Experts of a small language model.
Size: vocabulary 16384, 31.8M parameters.
Experts: 8 experts in each of 14 layers, 160 tanh GELU neurons an expert, 2 picks a token, a softmax router, a shared expert of 320 neurons.
Training: a variant of Muon for the experts, 373M tokens, 11377 steps.
Below are experts of layer 2 (counted from 0) of a mixture-of-experts language model. Rows are named router (the router's row for the expert), up (a neuron's input weights, with its number), down (a neuron's output weights, with its number) and show model dimensions 320-383. Each number is 128 + 24 x the weight over its row's rms, rounded and kept within 0 to 255. Numbers have three digits each.
Before each expert's rows: "comes before" lists some tokens at least twice as common just after its tokens as in all text; "mostly gets" lists some tokens that are sent to it at least half of the time. This comes from a sample of Wikipedia text that the model never trained on. Tokens count by the router's weight.

# expert 1
comes before: " |", "20", "19", "0", "–", "1"
mostly gets: "10", "4", "5", "2", "3", "6"
router:112181121066161125123136100095120078129105122123109165134125024109119169154140143127151114135114146121139114130133123135149128120114107124105100164145162134148147127130093129176115108108152123
up0:121152115131153073184121097148141146150178144113102118175083127150151128127139101124106156141117094149149104095117094156130151123097157107116143155135124132127133163105119129131131094132096130
down0:126128142144163179137118139142117120084072090129104117050160156133114130112126116120146164139127151132131166103138137119129121102080139123137162125142153116092187125140139118111140150140139163
up1:134154074098138132076152132149138137161099120134047154085151094158133124155133149126111092097114077091138070119128172119138145108141155094134127115149139109120156119132082145120182140106117150
down1:159100153148141107104147138141122119091116081127169142158097133109120116114151100106172133152110160181160151147151133192107155120120111146136101153105144160150122110104100121140077111132142094
up2:123119086117128187119149130067129072121174123153143152127088079148136155168156151136126094112125135142107122100138142112121118128116140080097077123138146111110118109149145113121122141150159107
down2:107126178139148112143115141163104140167086092147137123098132111143087098144132100144145128103106121106113141132125093128155145114117145137069129109131171118142102117097112088145169128113116156
up3:122139109101147127130155132119163106113138151104172148142138163106122099152141099126133209123150131143076104134134117148074117089122133130137128085102174082125151125148142122150124142128111135
down3:119088123151106132143127115143099153125068119092145102138138122150112144133125125082129115143111127117132156127128129080131163147113132124097121178157084187068101113121117121120103103130144122
up4:113122132142141117121148138130071106140105116157129133147089084136139080116145122095156141151130126111084122134124138128110183142116169119120169151134121147109100145120096098124166121161136160
down4:126129137144121137124102147141159161135117135143139141127134095137137141155137101104134111095159098182138176149120158144146074101130135115154122090113139128182147132098181169156128141100131067
up5:157123128093147116141190124140148114150141139120068134121149151108125104045114081115125130151114146119097130142128145103161106107106122098139113080126119125149093146133124129105119159117135139
down5:122129144177107144104110104156138164102090137123129145131119095155180130165137165115127182112138140130127153134129131118135124133106127153126108137086132099125192117112117114125135082104098117
up6:192121155131141082136120074130114166125128143130134172132125100157153185105152095117114139160116130132085145170126130106088113155114160149142115083114160098123130167136144106101157118148150116
down6:092183153129101147136139138106153094110113132109121066100115156105132118172121143127110171095133164123132095128158131118138143138126100115114115130127132141160091114133096196140125141117144142
up7:078131122146105155155111127113100090112149104149127088112150158137114160109138121141153119130152092100119144117120118124107112131115130149179119117089138133138132129117144123151113106099148097
down7:141125162113140087103135119157152152102108146114107168115136131127117142156144133168089132150159126153127140156116111150169108121105106099122137149124123119104110141125109148143097148154128138
up8:113129133142128164134085155093123136140142102091121121143150098170096113137133131126153104155167114115133118133156136129112112126122101122153174130114088156129098089107144157127102122097169109
down8:150149131114117164091130136152157155107107166152151102078116125120150128092125103133127131103103121154195124138126103124092194161164157135186079131123103128187147149160087167106159136110133096
up9:134138107180092137127107154137080124142118126152158141083158125122109124140100134111096129125126114107144177096122127135131082108098160160097144134165151116137128126117107129116133130129127077
down9:161115184083131135136128117137169112135185150117127154167125146145110142110156149163151137111125143147148118198177130097135108157088087127172085150104109142068159100151149121149170144125094097
up10:177141105119177159124146160142098119117136115125146127116135114103156126106151130133139129138113137122126154083083105127147120114179130071168133089141129103132125129157145156107119109122119114
down10:098152129150116155113107139150152109154111220128140136115139116085147100171106128154156148135129122074113162155140109127121120120087095121154133124128155136165147153120105136149140102156141157
up11:107132099098111140153112127119088102133114106114143166161079137116165142161110145076091136151098098148133121139111152128152149103112145109104138164135153130147112143144124133124116123095131099
down11:072153098147120138121195162130139139132129102150150112083186111131123151124174143123136125088161155143085121130163084108168104114114129165151123141142138097109119143111165104180121125129138184
up12:102124100073130143137134166139126157149114175150138164119138121121120099107125155128112159160086157117135146143111176155138102089131152134122135108092137109114140127125122070132115139140142121
down12:127135111155136153101127144140129135093116091090143127120133119135143140202136124141138094107106115126156158107125097122158120127098143125119146157134114132134136114150133149126098140140126076
up13:121148096134124162163115110128134144150124140172157159145125130138137146124105112095154127105075180133148165171083145111137140112157117088095115108142122140166106092112148121164115136129172177
down13:152157171125145135119160177163108120100100117105141159140145139161124133138129094163132134158157086130118139127144115123111157141134115180144113122130111145096123102136066133084141130117099136
up14:102137122112126086163101140128133125165104144113146128141094090105123096141135098126137113124103107140141121092114128092128150141134117131128135118101158074145129159133123126135137136130161094
down14:137155161112100156137148117105163120122153131113144095142127136125128136118102163137108117109149087170135136103113106128102134114110090172123173165135117168107121156173109122106162122132088137
up15:131097091176143141156149120083103157086141102143105120143101082127131145119164110157139102150126064125162111132141138099127092102137134118131110131128112132117145116106081125129126089187097156
down15:144067158109110142135114146149159131115165123098100159127087146137082084112131118116107159174180130104109154145130168110136151152105116104143131134121188130121096101125135136134149163132109143
up16:111113145121152133110148163078102108171128116150117137104163142108123103167132126115109145153138103154108092128142133114109128118140122125132132148106087106127141100116093145102162098073094118
down16:102107129132126171114124123179153159115193137136156119087155151130141126140144168088134106099140104141089152123125132120125134159163116132123122127151116131107139105121106134166131175136133130
up17:132128128123142163122075152102113139105102106132125168153151166151122147149076087134137098151124152111160155162138122104107071140121148103137089107100138138162151109129173141181129129128129098
down17:113129109130136139161153088090117188122145139144093139102112125112140150156181131111111143103141152093112091124094131153138154103140150160146170123132126142129144122122150119122140106126119138
up18:123155120131123188120151120129139161153106094155137107129147120130127139159170119121137153128110114153128129161140096119137074139111099082096090100098116086114120137137123157152136096101121146
down18:138100157139137088151103150131120092150116119127104170145133147091110109133124123161127128150115132122137151151128124135108197109099117093057117144138133125124154128125102141109105124144128116
up19:147151116148116133143141136085105140126117116154100107128138122124119143136128129062149119092116186132160095131162119131125086134124118123132089129150139134126132126113131133091143103169157149
down19:129121140072122125116146122164085079129140127098157132119122174145183148176132097167123155160115085148112129170095130132138143129114142144134200145160129128119115152110105129149093167149138129
up20:109125127095143106092136142103071135140134090116130122180165125136091115139132138102093130090105101138115126125151135117101102109099143178118156128122154128137145103129134105153120105111130091
down20:112133121135123112144131141115134154130149153108148165114090090096137117133134125118108141198117140149138149121137125130116137138134148123129086125081173105167150119147126157110124158176130088
up21:140115109129129095095154108124138110177143134135129134093127079155128088099106111143126097066121144143138128120126117146129137126132090113101128149139165131102137079155124114154144175114161140
down21:099147117154092137121092137112086184165078178158155137128127111140116162161112108152189146167117174109123094066099098157109138113160122108105115133128106121155127098114135170131100095136108122
up22:101140100138145126152105088120113153112098105105063128141109119123128133157129130176161114089123108123150134115154142142130133125176161136166131153124119169128124086145105135103131140094174132
down22:148109135133099112127157153148154111122149129165130100176129131094151155133158175099137125163139166145107151094136100087091141120118114127158126131128131158149179137142134137145125106152131138
up23:091160148098145134114161119162103116117159156128135103154145073135125120129156097118116129128116109125148131147130084108184122110143154083078117156126137114084093105154120130137129129130137145
down23:153146122131092115118095092107155146130135111137151125130117141133103170140100118125137117125150134131137103091108130155104168141073167132160099096143163141137128115146117106145111096123118067
up24:121139089138126160151093142152145137138117125104150101094143090115134155120118193081112099145132126125150122158154125150108097154136120084119134123101162149119143139175144089119164099139154119
down24:122113161137116149146131134136171114150167138146149186115143138163119127133108136122145182116147077118118126140122150128167135133134157130092165099147150125097100105118140151169136165113131134
up25:137160102080140157135159144127127187165148133082159136124142104146114143093115132125111122145175168125165096138108126125131118132125125066114097136094126139084115186153109131115140138141143121
down25:121117100117165107073115147119118101144103136138187084153161133079157127185111096131155117144089102174129162132150117145111155160117158146138132125157141139130113125124112120108117141125131173
up26:142152102106136127152135133068116096123153093120112112120141137153126117133122056102152119120139086167140083165112116154114144129050109166122131147112145112107132147113116130072169148089126169
down26:133128132095166131095104129086162114122117141105140132154118137134122137137144160121112156121179176131102136112113120137123140143149119143116142161144088148104156128118149146107103134175120116
up27:112144139107112086132100129141141169129129118131111110148162113155096115140155145131169136124157151131154121147114138143146107152158090133122116158122119137083152130123123114135137116127173111
down27:104123131123094106132147121102126132124113102120121178136075124103133118115130095115108094075096127126151146138106136119160156102147110103126141133080078107095170138143123131126150135184159140
up28:093143126126129164121143165140126127157118120123154131121123125173092133132135102114087107123150091105115143107135157135151123153165177087082125172139089127079105141143166145116081110080162113
down28:142094134117133107135144112107120145101161134135095153124124085099132127104125159091110166148095144123142094134123139155151094069117140148108129109159142095197121141098148143118134129150154090
up29:095175120165134098100137148121107139156131141133122108164111138146132139095165097108129112153179138119118141140122149099132137116102131142133165173144075127105098143137102140092073171115099102
down29:141113165139118163128092089139164087092143118111089117114159098120125112133142130149104114127133070130115153140123114120102153145121130075136124077139173136126110118096137123166125089130128145
up30:152120120108143147136125094130091121115092167162112160163132136131114151096121142150122118159137158170119120148133117127135134148109139115109144116163128113131147154105123128165118111107141096
down30:112108128142126099110099132124130162127124130134116096066111113107137110198114119160146156105114100106107106148139152134170137152127158162147119124126125153176135118130129094089143158144141140
up31:118129143172107130173130125120136137152149131102166114107136127167106148097124105157093149134132112175111127119097105129112105140105149121112090131142121103131104139150133121123113127138109187
down31:145140123121143108137155139135151113105127081172104145113127175108090153115148160140161141128176127108144182131135146113126112143135102111170129147143137132143158076100117156138115135122147102
up32:153132115138117166144091124160154129122137126156149124146136154142153151167106132143082147126130118134128096108166156092149107123123112141162146123130118146155131108133180107123140143147173147
down32:151074163106111170123177108131155133117086131124137104128134135108117159138150141160175112181146133106121135098126149153148127158118137140107097124151158116153136118122096108112102112121152130
up33:166118109098148156120085109117133146114131124126140128140150114076095101130152113108100144141116065139102181134077162090099116122139126100109112112128113094155120122171151133149112127117118147
down33:111121130135149097139100164126156104106092108122128165135151144131124109141198128143116126134123130143142079145172117183111172121115091105143176147154132127093100138144105126160128086077139131
up34:112141108134095151112152135142120131091135106112125101112122127125160123122135159073128119113137090117124104149110116108135114092148136114119142124157201093160139146123090146106160161117137119
down34:116160127120142080170092124122141107181125160122132120105148101149144108141143127160119116107142157125131135116095081124134121115093126147129108130132140167144126149134098103138109087102150129
up35:149093134143117137150131114094130145142097152137098122107151111133127137124157138108112168087093095100104106119188086130116133144105129068095141155112123112113146129153099136110127107098193133
down35:126139093120128124123132168129125143134156112097133136174152121120121081133114128117129076142145095137123116161168149168133128106155084142152119114137131126128085130144145105148127143160104092
up36:152110098135156154108108077114098127153141103144147112151117138192146114086121104109162149137120135142129085118112076070114162124162095138109108109132114122125144167124143163099149107109129133
down36:126157118089109143137146155121124134128128113130099119123139086111167106180115116167136136119113116092161128151084137136151168130118120142158118182118148142105162113121109088141103143140135071
up37:106121125114135137126135183115145144137094143146131141126128123131158144126164143117095113135134106109153164141117137188156121144080145089117132101180157103127142166129173180160137112134101131
down37:159147142158098103120156130149163146144156112135104147149116114117124126160149109187170169109140146136082106133119145080090111113138128113138128124139100102164157152139186111145096128125142117
up38:115134145107131139154136149119172140156099147134162169135148098101126089140115098135113099138096140131073138104148151121143139151127126092108097123071162142149108104160141135143152100161145138
down38:157136094104097130169134126128109125128128100125092098092091153138086173097113087127122140126132125080127109094106116100104121094109064151118154162173083134099134133158103133126139106085098146
up39:109089130131101155121089150151120093118107145124098108155141129174103089121149171130110151077125127102135154137168144107156072094129171108118092115139136098106117141129182170143138119122127069
down39:133129121127122130134155124137132153144121141087099153158085154107117167111097122148104157192112097147146143110086116187126181147131086124127132162113132136130126101134071142124122129118125155
up40:103112065137124128090149147108137110107095094159159125162144132140120130143126119184118079169141134138141146151135113107145113158156135049145124138131085147093132101116142111121098160146134161
down40:160115134122126153140108108133129155142126106123101097110133133103106173157143129070121114132137124096150061108132100146146153144116157127144126157143101127147140165160121185155123084083112088
up41:104133089162117107098176131096156107120117129123085056145125114124157113080134167097123114137095171126134118116080106131149107108150114081125107099131099161158114172127113119109144115121107133
down41:151158139091151120094093129153148112124150135084148147151115173148120110153178119116153084118161114123127166157110105115123125130102131164120120140124160111075099144091110139103147149153110115
up42:093115136139105118090135162099156121111129149107090128111148115130162133136118145093167118153082116111126126141101101123116107158173133094140143111136151130127128108085101143123123137135147122
down42:167108115137110145145123097147105122123114167110104134159065103102098096143167142159088166117153126146119117117158156142103131125143106114132153143083118116145154160154144132144144120136113172
up43:098174047102156131131136166121173177144108120094113117108088118103131163119165114107120114116137116132146105128095139079136133115097156100123131108098121144109104132126127133134130121108101154
down43:147138164149127093127144115132141105131092121099110141117168168089126119143133140100142119152127125125115127122147137156113125155126123159157106164167140078147148128140138164186125166146118108
up44:106090112159149121152136122153122117157137129140134152091100143081124130122126124120128121132133132133140158095137139101133141077119146117162152154069123147135125119113084158148185095141113146
down44:112171124145120096138119126079158154115167099151126087130149112136181098130106123162126131119095110153121125137127147156081149189164074129111129136124123115080123084142149120110088102108132116
up45:106139174073125132138142141117153089073087099153116187109130106150126109133117087135155101091127125123154155111157099135102118155132101121090105092131160132109129144129161167115177119152152151
down45:127118151127150137131102133122101103175147182085146105195069128123168105132138163152152152179179082109134132126108185125112113101148128127122136156103099120092123100168140118130120110178142159
up46:127129111122074118131144165110129131158142123119103087174148167083132131080139101107124138098147121112144115093141103113121121145107113131128134110154122121102144149110142117129124104122131136
down46:162187121134125109115141195128095124098131123083136178100122127182129129164120147149164087152118108158130121144132147082173120110108164162134081121129142114128156102126109102135151131148123117
up47:107108118141095087152069155090096131162118180132120089123134084154155099123148141137121170127105120136115103150111160149127111127135143097130146129140137130139157139126101143121112143122146134
down47:145119177138118141115161127130115164098109055178071128126113168163118158129121124108154106113136119104147127151106092078142082159144131116161119094147123143166120116060145097105124126138134103